Below are experts of layer 4 (counted from 0) of a mixture-of-experts language model. Rows are named up (a neuron's input weights, with its number) and show model dimensions 0-159. Each number is 128 + 24 x the weight over its row's rms, rounded and kept within 0 to 255.
Before each expert's rows: a language model's description of what the expert responds to. This comes from a sample of Wikipedia text that the model never trained on.

# expert 14
It responds to: Short middle or final fragments of long words and foreign names, like od in neurodevelopmental, k in Tulkki, en in Sweeney.
up8 [169 160 107  97 134 148  54  94  96 109 101 107 121  84 120  85 126 152 130 133 126 115 102 101 144 137 117 118 182 112 148 148 108  97 100 124 133 165 125  77  88 128 105 115 101 120 139 149 103  95 171 147  74 154 137 149 149 138 107 128 112 145 133 138 139 114 140  92 128 112 126 119 139 121 152 149 138 118 109 140 115 131 153 103 122 120 146 134 105 158 110 143 100 120 170 110 132 119 114 128 123 127 118 162 120 130 103  87 112 126 106 117 106 117  70 124 151 161 124 101 149 110 164 174  98 125 121 144 117 158 122 144 119 127 142 126 157 143 103 126 144 119 151 144 156  81  88 152 154 135 148 121 155 101 107 112 145  42 119 112]

# expert 16
It responds to: Common function words like was, is, to, in, from and open parentheses, especially was after a subject in definitions.
up5 [104  88 104  91 132 146 127 141 139 118 141 117 112 130 153 104 158 144  88 150 130 109 147  99 117 110 127 123 109 199 146 139 115 148 114 137  83 102 129 127 130 138 155 185 156 136 108 131 102 115 118 137 145  97  96 163 141 146 122 158  98 108 107 113 167 105 101 149 121 172 137 103 135 146 128 121 113 178 174  82 119 101 138 161 100 150 146 138 180 152 120  97 139 130 170  98 129 111 135 117 144 133 133 137 129 110 148 124  90 128 121 105 163 163 153 103 143 150 139 137 128 127 133 140 165  68  83 117 155 107 143 136 107 126 112  80  92  89 155 105 141 163  99  91 122 108  96 127 131 108  95 134 153  99 157 136 138 153 131 122]

# expert 31
It responds to: Single lowercase letters and pieces starting or inside common words, such as c, b, p, op, st, plus the and his.
up0 [201  83 130 107  91 134 154 140 100 153  99 132  81 154  94 123 130 117 150 120 184 137 136  82 115 117 126 147 109 132 165  82 135 108 143 132 129 113 141 152 107 177 116 137 125 117 123 113 151 111 130 146 109 117 136 114 127 165 136 105 135 114 115 147 117 118 127 128 100 131  92 176 141 125 128 188 123 131  73 135 151 107 149 130 173 135  91 102 164 121  99 204 120 113 175 152 108 145 131 126 113 116 107 156 126 152 129  96 104 120 119  95 123 143 137 142 134 180 121 114 105 140 137 150 141 103 106 119 142 143 120 110 129 141 128  93 113 132 127 159 113 120 143  90 111  90 119 121 122 110  81 122 133 117  70 132 104 122 149 160]

# expert 22
It responds to: Prepositions of, in, for, during linking nouns like Ministry of, population of, plus apostrophes and out- prefixes.
up0 [179 104  88 144 155 127 101 115  96 124 153  90 110 119 152  99 177 125 109 127 128 104 129  55 134 155 175 115 129 151 147 127 148 150 104  97  97 152 123 105 112 155 137 174 152  91 117 125 142 112 143 153 148 112 122 141 116 149 116  98 132 168 116 104 129 131 131 121  98 122 101 180 107 120 155 138 141 142 137 109 138 135 121 134 131 151 152 150 153 141 158  86 101  96 150 123 110 109 128  95 127 116 133 160 116 136  64 153  75 140 148 161 137 124 117  95  67 125 127 115 150 121 119 142 130  92 119 143 109 134 116 167 165 188 134 123 151  95 118 139 151 120 139 117 101 160  83 114 131 136 134  89 130  99 147 141 100 138 139 115]

# expert 2
It responds to: Line-initial list dashes, table pipes and closing parentheses in infoboxes and tables, plus modals like would, could, did.
up4 [152 105 166 161 119 118 127 106 117 182 129 141 156 167 155 124 144 128 142 144 156  95 134  97 150 133  92 114 157 108 125 145 155 136 136 147  81 110 164 143 118 154 128 125 131 153 159 143 137 105 111 140 148 106 119 127 130 121 115 126 110 176 103 134 114 107 141 115 141 116 102 129 120  88 106 123 130 144 191  77 174 136  89 102 118 148 124 153 143  82 165 167 125 145 146  89 137 126 129 114 152  49  87  97 145 106 125 112 134 130 124 112 149 177 127 142 127 104 155 125 121 109 157 148 135 103 118 140 123 197 103 104 122 117 101 115 158  96 114 150 125 103 102  86 117 128 166 165 144 133 145 126 154 125 118 128  82 134 126 115]

# expert 5
It responds to: Word-ending pieces like -ing, -y, -um, -est and accented letters é, á, ü inside foreign names and words.
up4 [165  98 154 161  93 126 151 115  93 160  97 173 121 114 126 117 157 125 130 115 131 143 123  92 110 119 128 121 140 117 113  91 153 130 124 178 143 126  92 140 126 148 192 108 144 132 129 131 100 128 114 134 124 149 111 147 119 142  71 196 130 111 120 111 141 138 117  91 110 109  94 134  91 129 110 155 117 111 132  71 158 137 185 106 141 107 122 118 123 118 135 110 144 113 141 152 142 142  84 114 146 131 126 132 113 137 124 146 113 132 150 130 115 124  65 103 102 135 155 181 122 174  97 141 173 125 156 121 156  97 109 116 121 105 105 101 136 168 135 188 115  97 140  95 114 132 137 134 129  87 131  92 128 130 113 102 152 115  85 124]

# expert 26
It responds to: Double line breaks and = heading markers between sections, sentence-final periods, colons, opening quotation marks and U in U.S.
up4 [165 130 133 138 112  91 109  93  70 159 122 131 166 111 102 133 118 135 115  76 149 121 110  93 101 149 122 103 117 159 123 123 146 152 151 105 173 168 132  53 149 130 133 162 105  88 146 190 135 130 131 139 115  79 107 130 181 136 107 121 152 128 160 133 113 123 144 100 106 137 125 141 133 122 140 141 138  79 127 104 114 121 144 105 158 177 158 132 101 110 167 137  97 125 131 143 118 135  99 104 136 107 144 121 136 112 121 167 136 136 128 135 134 148 102 191 113 119  95 127 141 108 150 147  98 143 115 149 116 156 131 134 142 150 112 111 134 143 179 117 101 124 173 102 101 111 140 147  99 117 114 117 128 161 120 171 157  96 143 114]

# expert 7
It responds to: Middle syllables and capitals in non-English names, especially East Asian or Slavic, such as G, Zh, Sh, eng, ask.
up5 [113  86 119 135 104 127 125 111 114 121 115 131  99 143 141 142 124 141 117 137 146 136 106 111  68 135 172 123  87 112 147 143 118  94 109 140 106 133 117 150 123 154 152 126 149  87  72 125  64 131 100  96 126 138 143 115 147 180 153 129 128  85 106 123 103  95 169 124 120 152 149 128 175 105 140 126 118 112 153 115 127 100  84 136 106 136 142 121 135 111 137 184 115 114 139 129  78 152  84 106 115 107 126 155 144 126 132 106 116 122  86  86 128 120  96 111 138 101 121 130 154 144 144 184 132 110 151 142 138 166 107 100 141 148 136 116 144  97 168 127 139  75 145 140 136 122 115  90 125 172 108 170 123 138 101 104 164  97 114 164]

# expert 30
It responds to: Line breaks, == heading markers, degree and minute signs in coordinates, and numbers in tables and lists, such as 41°, 14.8, 10.
up4 [104 155 162 119 114 146  70 109  95 135 125 134 132 118 100  73 138 100  92 138 138 136 107 122  81 128 174 158 127 136 120  97 144  85 112 163 120 148 108 137 107 165 141 140 132 125 109  91 127 114 137 151 144 113 159  92 137 133  94 156  85  94 113  63 165 124 147 123 114 132  91 103 157 106 146 120 105 132  98 140 133 155 143 138 118 109 144 121 117 102 129  75 136 173 125 154 169 154 126 107 166 129 145 144  92  98  59  93  84 123 113 149 105 177  59 137 113 113 115 144 131  94 128 156 117 145 126 132 149 134 105 105 125 147 126 135 148 132 140  97 111 133 138 153 107 140 123 147 130 150 117 144 126 139 130 116 119 139 110 139]

# expert 12
It responds to: Commas in dates and lists, the article the after of/in, and hyphens joining compounds like four-legged, plant-eating, re-classified.
up41 [137  64 103 157 110 134 119 121 147 143 108 149 145 172 115 123 119 115 137 156 117 143  93 110 106 117 143 110 121 123 148 133 123 133 190 129 112  85 146 142 103 158  99 132 191  97 149 122 118 149  73 128 110 107 170 132 111 145 126 125 109 127 140 104 102  96 146 124 150 150 112 162 137 144 144 109 130 127 173 132 104 143 117 122  98 154 130 157 140 116 160 137 140  81 127 122 110 130  98 106 138 131  84 128 157  88 104 137 125 150 120 180 137 148 146 122 164 150 126  84 122 150 139 133 151 147  86 177 109 155 134 119 129 122 128 156 129 122 146 177 112  99 165 143  85 126 176 130  79 160 103 166 159 128  95 141 157 144 131 123]